From a checkpoint of a small mixture-of-experts model trained on Wikipedia.
Size: 15 layers, width 192, vocabulary 8192.
Experts: 32 experts in each of 14 layers, 96 SwiGLU neurons an expert, 2 picks a token, a softmax router, a shared expert of 128 neurons.
Below are experts of layer 5 (counted from 0) of a mixture-of-experts language model. Rows are named router (the router's row for the expert), gate (a neuron's input weights, with its number), up (a neuron's input weights, with its number) and show model dimensions 0-191. Each number is 500 + 25 x the weight over its row's rms, rounded and kept within 0 to 999. Numbers have three digits each.
After each expert's rows: a language model's description of what the expert responds to. This comes from a sample of Wikipedia text that the model never trained on.

# expert 23
router:493484508510511503502511498491451489499479500482490534514490516509478531478461534490546498459503514520507497509459467521473500521477499462511477515476517485509547512487496494551477488449494482472528482501470448498516541516479535507497526525473473476551513547467529502539519518475505488512482493474485456457511524507524524487523500493503483504530512485447565504484452479493498484511502474481517457522476493506487502490488465524463497486447525527497474480482506499463530513446510505499506506462440535517533494519490477498538509569526505500430486478499475544509478474505501487516
gate0:469507441462527517446506471491533493484541499490533491516497532525514489516468487496498489506457556506467505507483523491490489462483483482473458498484533466500477505480465507529507470427485488481520530483499475505489464498495493497448499491471480547505523529464488463478554487528465516506466500509525475517508477487472481519486461490475486525499494501513462553485469515521538508498470460478496495472484539484509527463509493468445491514511537504473466540472521483493452522510486491553479476495478477523507508446495528487488505521550491539508514463513528497495512502482497511484
up0:490515492494517494533525508491503503545494500503500507477496480523526505465473489526560549531508526541495526483484497543498483547486485524475478494516492512536513471500495473487497491508551499556526509512509512496543493536523426485519505483510508471519480488508498487512496514508509528496509482487500536504469555528551467515521550476500504466483487531516500498518495529499520505539485499536540518525521483525529477522493481488484498495487531551498535488537460527482559466490525482505436510520508542452498463449539513514465497447463492489530518478524509494495492519483550495503
gate1:467516527515507550498537488464461488559499508489530493521485441477473524531482520500525484467539530486519496451503540499506489492485470458519494486495516482526493501464463518494482472477497495468509514519511494503493503459498526491502506510494482522482460470508477513492478510434536533496551465483514492498484494493539489487525499500463504489486507525551467451514497479512484497457529551491505462484503501495507486488492510555505467552515493476486458523484497534520499516509521528509530500527518466508504462468564455495502536484503493488474500533487509456430465486500527529504
up1:540492502497518462515453533512515514535546526519486503493524550501506488500502490507482503505481514528496483532523457520449518465524539532510496476523453539476492484516496508515538494529517493500510474469489524483505537517506529519499518545509499506488491516536490466553539499570494505496477456541486463489486499531447562508516508523528495501509478461459549505480491523521547509497491488457459513507480482432491484515497516507470540460499511505490547488514488475483506509496502513462464490482483469502509511538506539526481503490521525517553513492513470525543517514480512485514
gate2:515509470523532498452484489513530496488556518483461538486511489498469525531460573492494469474473484493484536553467531513460513537493499505480513512469464452485486461505497491518487508483540514461493520504502531493511514493525512488497517453499503483494500536499487501539517490507455531516455504489515496504471477515479485488502505487509463499518494463484478479499491507557470507487477501498480500512489503512473568519502446538489553485501544533490523475495479545478483519515507485498484462500501496524464502527433495494557503508519543525523531487534511515479500438528487488493
up2:500486497467501500530485531511546510501469538499418519501487468472535479524491519491471472462511491537493481477498497506485484512528497456501492443486490484489490539499501515525483512504515484496507466431526461539498491502521477512522495513492532468496476489537468473514463462517494498485470508485519478456495523484518496469509512503536492514509467540489454535500480479527457540484485544507503501527494542483492465498483519511490493495460483477471506516511498466513499501475504481536455516551468487498518502478471523499486464453460502496466503451435488506470502461486547471536
gate3:505486540520474505480503481483512535484493492509501537508508472474537488530474478518527499522510499516532510487486502485498491527521472490515514512490448492468527485524489501472479506522520522471486524503506513511517472503482444501523531500472486494503518520529491522480496520509466536483520513478508556529501460464476505495490551461450487492472515473506480520541486530470512484495529531494505470471504475509515517462506502490522534520489569454446483529496538469477510474516550499496490516522475475513468454490491437546492573492558483504528508478483516464478520438520482514485
up3:506488495506505489481527513487548530472492505477526478494494524479489471473521509492445523509492516499492542455523554484508503536490505490526489464484505495542535521512507520520521470490469513478484502558491466565525467462472518503474501499516484495497498530494485484522499516451459556466513531495537466492483525478552528474503504498473538477486497519515481521447540552507495448516512473496525468482523522492471539507500489482515518502461464492499499489464533525485470481538513511504512471474530494474459482523523487496547458465490489488525495534495557506500498497493447499479
gate4:488446503534576494464463513497507467467498470510488479462508493533488510483499516484506468466542480497483505490470531503474499500494486529481510471471486515528509535517477496499520482499475493503534503556526490462508476479509479493439513540533424516456523536492535512540455550460499446526513500489498495490491507475514509499487489478502514492468480503508508512501521514487537483532490476495550490474505508473546496513562477472552500480521502485482525516466489510523468499489490500509500454492499513547510459512460498484496502539508527515482476499499549468497462488495506523538
up4:465518514495506508526508504501538526483534514535453448537522524499495519517504529526518498497482468543503491496503485525530453447470517483435481460510488444519519512492470482517568498498489480528529463508491493500512485503477461511536473462493491513500450534525454538450505448454488550512541463513477515517481505499482501514529562523519523496532485555510506541480507485510480484505482463505532509486504520543490482500540495515537492468467502498483488498502449473520510510501516477498484480479515527482481527502515487478479497504485487460473511494478483488470519501523488513521
It responds to: Single lowercase letters starting a new word, such as m, c, s, f, including unit abbreviations like g, kW, ft after numbers.

# expert 18
router:544498501513511450514495457487481513487525472461530518487501482512475512429520507497494523477488466539498446507454461530491499511484431487541479473475476487508534491517493537551468501502490514526508505512504503517524494508492487514543510493510491509509488526487502509486494510480514496535477499495451510473505496545457514490538502501467474502436506477495501516510491469520542498527484495489520475513502513519464526508471500514498535450468560494480459498475496524468513477527513394508477503494480529504554520512494501506475538501546485506486487496506474479477489545487495506495
gate0:464498470503483505510475520520498508518527455466526517447473501531479476512506495481449513486473493525514490522528548524473508512481503534485486510532533506485415483514515527520511462490487481523470556517504496536523497498497531474460506485489479474454496529468531481539517476533456503468485490501487499512502455498527523493493521512547497497483504498483491448469503492465504512511505523492507573507519481489503517462499478510497488466566551535463523530485507477511443505517520524504516476449497505526500501468494492534466488506515461511467513528507481507503473519483486454485
up0:486507543499558477527542498464525515512495492464519524463505520516494514505509508510592517494481543511470486455493489486555519462455490554470476495497502501498530483489498472455512508497496471529492507517511494506464533509471487458516502498492513497499468507498500482502509535552485528529508559493529489486491554498538489521515485495500478494556509532504499506546509494474512448520538512502498472478502525508504508551474502476489483461463491519485475508558516518496531494501464484524486503456476513454476501494554514492484535446489519479512493488477519495497488520543521501493
gate1:515498489480514485472503502504509501542489493523514529531495477495485516541526525523498500497466482537467492466513498487461454452471481516516501475490457488509480514469491480495472463458550444509524460528499486458511507497498509467460534526507457505496502510454484497499532493439533503535523511504524495513509457495509485470528493521526490475498447500531498481535531547528536494478524551474500494478487501506534498533464492532497489555524510523525509546487501518505497482525518526493543479512485522439496515496534481476459511511503512427490488517471511480467502510550501524503
up1:498541522534471511510520490536525520496534483566495489456516482534502468518500464519519532491501523504537496490503524559553540523530508535519511481514484523518483473490511507522533494523523490496531499484506523525493499475521508528550523501496496491530443502490488497538488524503487515475539424478511484477539505514447535529502509515519513507494515445509560512512500490490486543497488505487480474490518489479476484501517544483479534462466511453491489483489481464506533493486524557504448479497501453504496454538506504503529514494523509496484484483517514515523492473478521444528
gate2:475506526509522503509466447476544508504513479492481479526485479496475535511553522518567486551468468495506492518471505508463510515456496504520550495481490470486520515490491517503503523480540503510529555512500523520489472505542517484468514531499512502478495545526486540496502485510493461544520477481473487534483499456515492494486495499500491488467459528471467524521489471517532477470495531482511512533489489497478516483510478515507552533463525488485506453473469525463507510497491505524514495499482455552483525491514476524561528477537537507535492489520507503448473472484495436471
up2:492487499480486498503529506508526540498501500510466526549512483505493505491515499470509528465518549470477505452491483537495471498504505500510506521502497511519481505535508502512505483468507485530505513476519519488466505521493503526488491487487497528502461504551565462476457461503510461515518485490472443490503466538524472431550505501535472516469434548495491517476502491478538473521509508481480489550530526496523473536505499450509476473472486464494489453475538500475467469507526504498523528525465472464483507519534510541499523503504498503449481510473479497502530499440547486502
gate3:503451512478513511475475495503533529493481496507489548538514478442546469505519498516472485488494482514510511486474486484490459526468498483536466520531487504443509453494483460498520504496475499517508507544556545519467488506481469518458475495516472485482486508520496506464511509518519513471479511494521526485487454511509482498480558507448463469470515540526471484489503459480483474526499544459509504499538479498537481476467494509562530511510474501503491505524498453503545544471521491501519515487488486521510526500499442527537545521497506510515466491499550482456470483511490491487
up3:532460546532497465444527486481497521458491501482485475502510534499520495503491527495441509495537525529518541516511513496440563510492503505494471488518492479505515534503452514516519476530477514482486467521488514535536498482485488496534503546482472512458499497503471513514500511466480520475501517496524495503478477533509528506498526506476534472487500489515505560447538543517510432498509466523463484514492543512493512442465505505510486480470535475498494486480511495477525515532549460532532509501514464511498530501484470541501492487464537474557462522495484483485500503489510482489
gate4:478505454525529521497491496496525473505488505499491502450480537500495518476511513512501440483516506475474556464503505477495502527551505534488480538471501493499533484529524488492491494533499515501548520482478455505489520517504501476465514545516444460472521524512498539501471531481532509485491472516479574500518491520512515494481514487473526472491520492520484519479525506499522496490484518484512502444490505469533529458534524475479502490490468490500504477458473500512483503531477497490522461473512460504515492535451491478533468510529539508433488471533527496539464516479484578498
up4:456467527500493453519471455493485532475473465505502464506547507513543470521523523505497528511512465538517524510520463501481487477471483491455504483490518456467517484468455489509480491478493459506520489520506510489533475471484480491510514470497475526468491500520453480449531485459552490534523472501458524504548460498513512515502506525549519508449496521517524490511537463507496479488521508495503503506516481480487473527498450530501489490444500489469498531515486497486487488461497463496498484508486516447467515476496526522488543511497484492467515541496478490504487545444439478487
It responds to: Prepositions like for, of, to, on linking a preceding noun to its complement, e.g. "home field for", "mayor of", "policy for".

# expert 28
router:512498498444496471469460458540455519511528552481518520492478473476492519544505521495556513472498455481496481488468497496511507503498507483556509476475479496484504511467489479526498512485491427489517504532501499543522532545452529528508531489498486527488503510493497500497482512460495504491472479537487522478515501535543539543510538458466514517513495507493568537476471493525538492502487513448512475487488489462557485479500470503494504510475502510535474501470453528499510509506493482506528518512459533504491532512493480515513555499512481496492491489505557483526510522510489539541
gate0:479522452439487487495476502472489497533532491483535492532514509534513511519472508494539516471443477483483472494504518477516505499484522489540496521536522537530479539492490517473525471469477482496469526529501457487524505509454476481488471504475497500496569525480471443524487491525455525493506473516487508504536453474518497534487496464480500528545488532483494523475498501510494477468496435452515506501552510484487513474494487506486506478551522536473485545470517499520498514525470506521469497454516511523515527523524526529536504512534461487474523503459501509475499477485459486483
up0:492499496511506548521530474497526525524490497493481468474479497495501453447500487478513513532515550544503504485488501506518482532459491540434476543530484502530545496536490482513469509475557478500548532487529489509503490478524506476509530468510484506507464515507528527504569498477511489531511524485470481493525530519504475510507484502508525457449497429460486493512523542483509488524516502543505512480442503512482494505522470492463481481457501523477465520495511559495498486508508478486479500518467488459463508469500471514490497479461499516507503486562519512503494521525541511496
gate1:501508487500508482498547481477499495500496521525503517514511496499478532530502521522473480482505513478471499461521568478517490495526536508511523478495491446484507526453470495494457450472508486468483490539467486509511510486454512481493511517526482498509464512492457476488508509473503458497485497498490510448507460491516515497524486523450503471515511526520470506527502525527518495445503512496540478462499554453509467471501503477492511509493523535508454527472491537522465488493499520476554535551502459480475468532548523503498537515490489487467481497472484442450525503531532464540
up1:499498514548471485488502509504508533526523499521507510498500523504493512498481479451514514479446528528492535513497487543525543481478466491490508485526494495521507497519532493532507533500501438560509497478529522481506510506531528511494532503483505521486469535524469442529488494497509482486533455489454486523483533498490466515509531493543506488467504491500521538465522476509502501467531528501527515465524463473507493528507535508504506475509518439472482461514450456506551480489519514463443500513547453524522490503509495466470518471478504494552518461506472521509463513469545501515
gate2:510515477509524502503482525517478489508532471474455544550487488487499510547464491506499526465475444447479522478484490528496504496470487554464482532480467486514510469518528478498493518481550486481501511475526509505448510476527514505474550476489520477480479530515516499535480495502469516536504530489504534506495535509512462505507536522520516473480491498489498510505500508542537510506484516499486473566507520487510477515518468499520557550475523504488514477506444539518504519511508533490485504522524496533511534519450521485558543531513541526507518483517489521438491492462489478470
up2:525545484506556512491490518493530533507514497473502509528505543493520475493507482466494484482499529537493452483460501526478496468498495489531523472474477516516468517481481468493506485522534511490485481508542498501490504498480546473496468494522469480517492483532512492548451419479496519481505500467502450480528468528533503494490525507550431498490483547515475460448507518502501512523496525520493503494525518538510466529533477510464478508492441478487493471512502499478493487510498440519512544497501475463516521468479537499517507507481487467491469510456481559512511484494484518542
gate3:457464541522507467523470499496517555508482497496507540505528472498543468510535520508512515536526472502500495481488474489508502489526491495544467485484464524473501456548488488513500486501505496472482539469512548530469512519500443471519518483466485514536493524495509503522452543541507517483474487506487479522513477475500452517484518459501486485501479540516524482538473516504490473497530533456516497465457476481529509449515480506565515498501509510483472527542514472516532505506502498506480486506477487563494487472489481528488550486541454495495542468490498461486500483509513520549
up3:534486506512458532498522468523516513431499517516507467483518504499518498485476519513454541513489515509485525503491475507477496486490488514488469463479497528526526541537523489539508494490507494498533482548490480514507478425487498546530525524528437476493433482480432495498452481468505538470548521506515474477490506522518449526484491515461514476512488462518513531448491500520518465481512500540481477521499507496496524497506471479511495520489477508498508506508524517462509477563505505550497513478537492468492500497505511504478483515497515451531512574501504502489490516485482504501
gate4:465473473514528455450471489516509506514539493526473483502518510534492540477483514469519432483542493459490493480480539532492526502471495527535517500513497479492494525479485491520507520468498480493519514572532495490513498490468513497480499494510477511491538484444536529534510483491493511457541507473509499505506494499493512483469479472545543481485504515524549517505530526506533502481458485476491481502510539492541532506508511520504468496586523490487546494445483506541490492515515476476523461529481485544500491522493485484528505537513505507504481455515508433509470514490537501495
up4:486504523464483449475453488517505547462531494521506469488513511486477541506523541493506496505513471509517507519548480522485480454475482503497531524517489503545498534482489502559513495519559478534477488494492472492507481463500461514488494486537472504493511522503450522483465459470520520521508510539490537519565501494556516501494459510491479495457479521532509527515535498485513473492520509487490533467503500523481463518504461527467471451528532492495478527533491504502504510428528493504499496497505499482466556526527479472486494490502504504484477471499498523470473541467496545533
It responds to: Word or number pieces right after a hyphen, dash or prefix, such as post-ind(ependence), up-d(ate), 2–1, Democratic-Rep(ublican).

# expert 0
router:526472455483510485476502431505459517478485478477504521495495528471472499456485520474517513466510500528512500447505495520451476523510502462524487464508472497541529513490535480552497529481507495497538509467521487512522518520466512526541500481452495485473468540450535478494510509493505499461483482482495500487523517524541539503513488512459499512539509527475531500479460492506525485492478504471508476601515466507504544502468514495476542505474542489475469511476481528506512472487492472473473521499466542503540501530499497495503499521500466487458493529477471529505510523507479522511
gate0:494534470479519529489488477463469516500515482459515503519496486498476497502434490468470477471466489532479456458479522498496470510497497496509503476542561480519476495480453491528483460481492497501523513511523494534507520520489532508485485496511480532492518521479554493527502486547483540504469488509531470502500456482523459503503469526492492556524486528472459509483513488485514527467505481494493489491524512529529504442492512483473498499572526504476496530505457474521469513561471491503517496452495485492498532495447566533518475493520455538474523484511499519524511475501489499494
up0:524468504505518476507569470505504498513473507518507516464491512513495492477532516519546516515486505503541510505503480503500522484494498552446470497494495537498497480514487496459544498511532512563464512472537493503502493501513462470521535510495510495517469512495523484518517531463509471517499570522506549489509513496541487495519533528510505439496519501470499469511501537482536504526539509513500543521504517487466461527478503521473466493465512493491445498480518531462569485477484540537466546492527524505486468438513511505520479496484524511502514430521473491489486495503513519513
gate1:468539534466526487473511492485498503537526528488530498509497510503489563504519493498484479478520478487505475488526535487437431505496472498490505486495495481530470515512474467495507464495476482495490475543481492467523513505488534462474516547501477500497499487489522487477477508475536500502537471476485499483488486525474495450518535499504522496526486482507485497512515501548482477490542500512514484482532498484532498487527485538502492542532510513496458483472483525504484481485505550468548530512520488500490471456534488564459549475556468436480453529491473516448515501508510488537
up1:527518518505503543537495461516522536498518535526545528489522515500526464496476474497485488519480525473514490533519512533487484513521507475494509486539500535541517510462550496551477474533488464496517490476496529501475527494506526470498542528484471520504503492508448488557493489537468489516493478533491494484470549536501508483497499535510524523472542465486536494561514485497481485472535499494498475510524461436490490503486562458523478491534505539482544490505454483504527501490514532486457515471484472499502473478547503479505530521514497514525524488477478470540479509478518468510
gate2:490529524476564518496515538507524482514511509510494550539529519496480499487492500507528497467488497472520530520455501513503544505450529509514491479524467483536529496479512507504525492499499509521508494484481466526494481504527503506472500471496526445464506529502483433514514475493504515474521504484531475543535517495489460564557513497526495505491488470485515502507507486529517486505486528491483470550516553518469504494498482498488521514458550511501516470511438565484448483517504547521507554505543479482490508477499506505545536485498541512519512461516511518467540495493472484480
up2:494525530519530472530536552509541512532512504468499513544529541492546522469488467464510476480515508469503514479499547534480489502484532494535518513520465517515515504440544495481502481476505513492490466478483483543481495517551509524528521480519497507504473497531497482478467468527498470465524471505516449516528513483539480514517495508541475505486538519489497512465491487522511507500484540506499472539521542530505472511476466522528492494452499470499523474492460519471459506543500514504499546543491463450467487487520517511497488491479503477453509505471464533440483485496476514510
gate3:506493527476513502485500463467534536484475530535506484483495470446522461502510512498538468546491489538539509501487480499480444520531526456526464481528479526502517455539486480533478537517494509488520522492557498492485496507482482481515481502492487503517533519481486535477501512519494513462497518479507518525508446482536467493494512470492459508460495557477522539540478493517476502464510507450496510523496478485532470439468483491517489493508479485483490515517463446543498456508519493477499545469457519545490492489491501516514516533513472529472475474478536463493519474536503500515
up3:501495513560500493487497506470480494466467506488479530473481519495491474503512532511481502509514485506515564536523526506514476489483509480485503483508517483526542540480494509495485451520461491462501495537507497501524496470456489476504559517516470497482489507479433498516505520491481547474508500502517463442472505520527486515507487517459501488549505465535519551504547503516479440491509440524469501506532523505497539486476477482548512494498539486535486485470485501452508488565523502548480492514525469490524461473472479505536515494469515492520499527522508504486464523529472489477
gate4:465473460486539458465498505486546513518521496518428532519510512499484496464503495479487499489509505512452505470487504499489520507545531517500480500489505516550527544522487506503520525495475484488544510544483460483495468491494476518507518502485480496523480500512497453482478519469503498450543511496500509514499497463547551485495463485451482501479498509496486505494520539509491510510517485515515483476534533459512521524571496491521468513489506473472480505468502522481470506541520552498532486551544488529499526564491531472547507525523523522500495516467459450505465473486503525509
up4:422548500483484451477486462463506536466492462475484498518519508501470522518535518464467525503489504532533512502480475501490484445522476507520524493495487469511561507489492505551530488520494530496529458494472469485498436515480475492502520479522471509502476529558445496472504468458502499530486443476503532484525522487545533515514485503487484503507492510504478521512538488509473487465495470474494540477474520522444499489526483502472503479475518515497461506511523515498481529477555484497505463481531512496482528491506482493538507491521504506506501554445490514486492496487478510478
It responds to: Prepositions in, at, on, during that open place or time phrases, often sentence-initial, e.g. "at Notts County", "in February", "In 2022".

# expert 13
router:485502534484487473479508481502480499546506504515494531479466480452511530473564503478555499470550521503478488504509461519505477512482483492517488503475470448523522496537490488529471496487523507484520545510526449511507507490479488504525511514471500526466519497453546530547516546479479473483505469501443515489501522524470520495506525487484547481471521504474465526507500488510543468489534532485515482522544505490501517450449493471475532548469497495496492520516507505515514531531528497512474545519495510551503536517519505486491511489550440473486521496517469518507488503460504517532
gate0:508510467437496468467477533503488527473510510502518510484490474476503479520438479529462505479470478519500471512519500503516502517464477535485545476523511509520521510506485486506550471525507505492502563540516490514491499508473513532489503523482506534506552514482542503523503482553486523451511497490512510496471498515486481535493498507535466526501468539491448514506438491509537511544486497473504446468533537486495563460498518504483463497505489552482512505455486481538462501530499484493502503499487479513496537466500492530543521535496493515449493542502499519473495485458498502468
up0:524514508496484529502560500496528480519471512505481499453516532560516486479521470483536488515541521526508517473461482536484467483470501538492441496519474505504518480487503503486506510468520469525541511498546487528502509479498514450499516476496512495512504481519472495483517486478494488512487513504495498510499496560524485467451518489502465508510528504498478520493553515443507469518480502545521512531550474519520455499492457510493480468467525504474448474498488526506555486483454473527438504515510541458499447472528530481480493453483507457491531480522505493490497495514528494520
gate1:479459481534494496481548450513506500569491548553490499533493466527502531498525496495442520469485534503483470472516513521501475487513490546493526487495487510524467482491483485527438487486521472512501497527517519519555527490478511469512475522524483491513518513514454512543526502518499510490525510521523508458521510514515487508503513492509523496520480520524496472538505518538515528472522504500520479494472521441472479462500542512493465552510472511520494503482520501511505517528441561461522499506531472521450484497527510521465502498540521468431500480486494512469523500488510505520
up1:512520495476485458513479528514516491498518458518527514517543536504497494487512464475523509535481499525493489513516494515466517492506522497495454485519449516502506483475498510508550509486468479454493470510503501467479484524498520502549520513502492555491474524526478484510522498513492475518478456457463494497495542535457527528515497521454459501493474440496512524482515495495486456458507524470456505499488495533436469515492535566509496470490489474454501481539497498509512501492480523499468481537507453490498478539533491513487533481514498441551506534519497484548457507510532492510
gate2:517504450516491500496513530497513486494499506502487517493461457488490489496503495486523515468500513425506519522489530508496510509468498493478528517501520434497499511542504477513538531471490508510510501503496499498505505473528548514464495535527510468520510552496492442529485511512467477506536518478527490511473529501509489485471487490509486468482455513489471530529533490512498502471479494477495490551499506528548525471532488504522563477489565482479534432465508543512517530545489504530513558498490494558488495491477488464528536461529522482514537484533485482479502463494460490495
up2:483505565525497493496512497503532542519488445497422478523512478491500477498487473519508512473474482473455483472500500518480495487480484477518467486507476532523469484486513551482484467512521489544500479474515472459481495493497476473476500493518462513532509486539495501484458473497468488507477493452504485472553489482494507473532497539525505502522508534517498502446507477511518532521504496462506487519507477470488521518491498499476469507501448439493497440513542466467531514490480500558480474504482499516524522513514479569529515505471469517470480509489486493438483491494493464526
gate3:534455513515511492509510496486466530531462475538461574497516500478543475512474518484553501573527492534514512495508464489505490511514494501485473486518448543482507464523499515528512502477501507483504526487485501462499472498492487492500511545510496475512493491534512530515504527494506521492540505523503540513518511500509500524525517452499502493447501532474460480506531504563488471512507544479512494508522465517478496506465524514550535481462494511506529513561481477517487532456540529536451555492534529514502492481495495526513539505511475484546503503486490523502491503469515518538
up3:506461526482472510511524449493524493461496498496500499473519520468532472501507537492486544528464521491521519493485518483509524516470487492531515457522493496526529509511533545498515489501488539475492486534487469513536462437485516494525538539458482493490526501504460473529502537489487548465493545488508471485456482506498501486510523472478505511467530480501490534454540529560514454500516484523487491497486531505471525489484476512521491514487506515502519476500482488468486496555534466576490503530513559506466476486471533518506514468479511510547509531501489476521473508503486450504
gate4:490443463486527480516512516453480484492500527512465491513451549481496516493517493482502455530517514496458514459481518505484536474501498503498463460523489493524499509505491490497507492506505520463511541541521495530500512477492467494466516503537440503494490501453489517470470525478493471520573464502514544465453475507521509486485468481524533485465505505526486518511494496519520509504534522467517407479507512480532517508533507503502496500534547480504549506488519513509474478516493533484504474529474507520484499507482510449495488542538500506443511506520502478484504510494505567531
up4:470541508552483482468485513533493512473522479531502461505575512484515494500480531519481545457495492510518470493574452525467472496504498533499515534462486482521522490514488520506540468489484485513514479527493496496515499489477523536504530500478491500467475527537471528515510488469515541495493479498436508520526517493497508491490542517507506492521502509517499480468518494488489495491513475514523555508503491519450454491554479494486511465453515486471455473508488493485482537459513446496550511482520501494493526495492445524507494473489542454514477529477507467504477518493475482452
It responds to: Short word-internal fragments that continue or end words and names, such as an-ter-ior, int-el-lectual, Dadd-y, cere-al, Chlo-e.

# expert 25
router:487484520469490460511500461492432503506518512511484521455458508497485504456522534480545522430495473508495492476477486521492483532537517494493483496504517472512522507481500514513494536497533533511511488513487454523560550510460524526506517514478483533501449557475509494539510504476481508520489509489506501493502552560540537514544493494494474493484492527492513470473477494513510511478469480466489471533524491524487486486505493488530543538470516499439497521475482530488532484461485500493462502492479544509532546511523491448534513508518501507463474485507527513519463528498482486515
gate0:526540445463541534504503510506474506459502484490518486530528526518487472512502498466509484470494496550461500506520513495462530484493552539512482481500552503537464537490528488513509444500492485499483506547521461507544502531476539495493455513479487525474475534494521468485509539471460474491496516488491520509463448505502451507511449459515477506515491485463473525493497489504544526511517427476488502489496541519487493489529491439473493506520558536485502526514501531520494504485467526495499508488503469522535509456481485531524473529504478510492499491478484503519478532486510503512
up0:483491574483513490522531483500499462540489513487520497474475489528527514479469507496558520463486531483483546498459501517545489509482474527465462521502476529501538441495466509478488470512548487518502536517539467501482472505500479493503573464515497492525538471482509499500492502527510511539505524491487496478515531559523485494489514474488484516464486506495504465488536553516553484498499521496479537510501550488529508496449492535493451467492519504522476484511486533503500479519480503544465504471472496502467471476525511511517513482463518499528518491520523531499521522528516495549
gate1:503470505460516488517528461498503504521506479497505505495481460484513518523483524502507479478497547503471493467470523490501513464487507516494507460485499496518531493508475479480477470467526490484484516489487481521479527483503487506468495565514491501458517482492454494491483479478509468495496484485485523490477468492496528462511509499547516535485460502512482507517544487537540503448479499498516498509478529522501519465508494560519481546536533471490522533477507527507509559501540497485510540529500427511478479492542514568525502568549532491434498519484540482474525530500519504529
up1:498507497544483465497467499504560500506509538517502532532518565508476487525474450486493492535475544524513513499520494522509502491511545430495511477535477550496524500465564497521508527505486504517528497478509496493496501529539531477524518530517502468515452492519501467513512508541521514513496474495473460478497486507484505494529497524500486488515515446454530538517498546502508541492538480458496476454527495464472479494503536499526497445501508471486483493483527487466532500490527522446485484513533473462508498541549509512463503491497475474521501529503493522526475461499511495490
gate2:450516513500513482483480520520523498484503495475496469506491472475454496533459518523489535496478492538470507516424517534482495504485515453497487509526488471511526535506473511500522508474486517494491501501448502516498444497501505481468501471486469492498474529493456535511500479523508491500499537463470507507485527479501506466499525480540487516476450489522464520486501497545489536496434510472521461535521513488524476501459463502529514541476519545513542451514496470480504521496505514490458501476519508466486518491541495514536501480485557510525529469522486506477544500462466437480
up2:520498487501506490511548513474522495521498499483475492505482511510538485518489462471489458478532491528470499488528518536522542505538538495493506501489457475529471486455538507494496474473513475458472524459515507497501513490512478452503532486515504521485478499502538516459438473493480469504519500473554476473472437520509490488530531493541518546508528514487473508452507463517522496495474526492542524528512527491481503535508468506504492475509498503500531495455499451481498519490489454535514525557492447544503484509494485558499529498497474531476528519469493510442479501522514505531
gate3:507503527517509495480447561464515546478503524494489504464562486488537460503516509534530505512485520488503533485471500504498465544517465511530469505528443536492490468543477486478503510496466500501511551520493534461484501523452483488499534515492476457499491517534486519500506478478472508509480503520512522528490457407521479506530553463480476534476514527492483526512528500535493524490503516467489499498496475500521493465494494519545547505511492523489497531538484500478477488483520519505487550490473555506536512509497481503506508559511483528511524527479503483496493468520478516490
up3:486479496545518500491541475490511533463484459530521468483524515491507491514527516495472503479513501509483472497508517488469483509507489480495483496475499498511530462553480540542533468520470502468491479535466463512523488485466504494476532527548481496525476520473455499497451460459491497475483525469550471462478503510520495489497519489498548462485528446482456520457518539482507498484525503522510502509553535533490541487533485500538529538469496487519534529501484513474477482567522512553507434477540489520481485489495497535483491510515515521499462533497505504496489505496490496478
gate4:459498504499529450498514480476476493506519490541458483445446507532525512511478538501520483480499488462514554457488556512522484510480536495520483474450504487554486510505532503496531474477532514483522553533511488497495489510502485486450507510514465492463485525481493466481465502485486490487515505525499488510481498499523518473506479515497460516500493529498520462478514492531525512540526501492513456477502504499508519549518472518555505535491505482440496487469500498526449475498463495481463492522452497524473476534477510472535504470484524479462489491490520480527527452470537540519
up4:451551494480501465535501499520504516472539496508490463518514528465498540560552535508500508542491456576525475501493518513486504463486499526449491487539541478539524526509508500495529497516484501512512511501533484486496473511518470513527499479520504502531463538529455492449519519473490511525526474491476510488513503532497476494469510518491517471504513493521513521503506515549490477488503482519521524513528501484506426507546483540463480459508487471491503512492486515492478524480522448512531503496571507468508491509521475509489490488490566516475477531471501525504502505466464504508
It responds to: Word-opening pieces after punctuation or pipes, especially in tables, such as Dec(ision), App(s), Inf(rastructural), meas(uring), dis(agreements).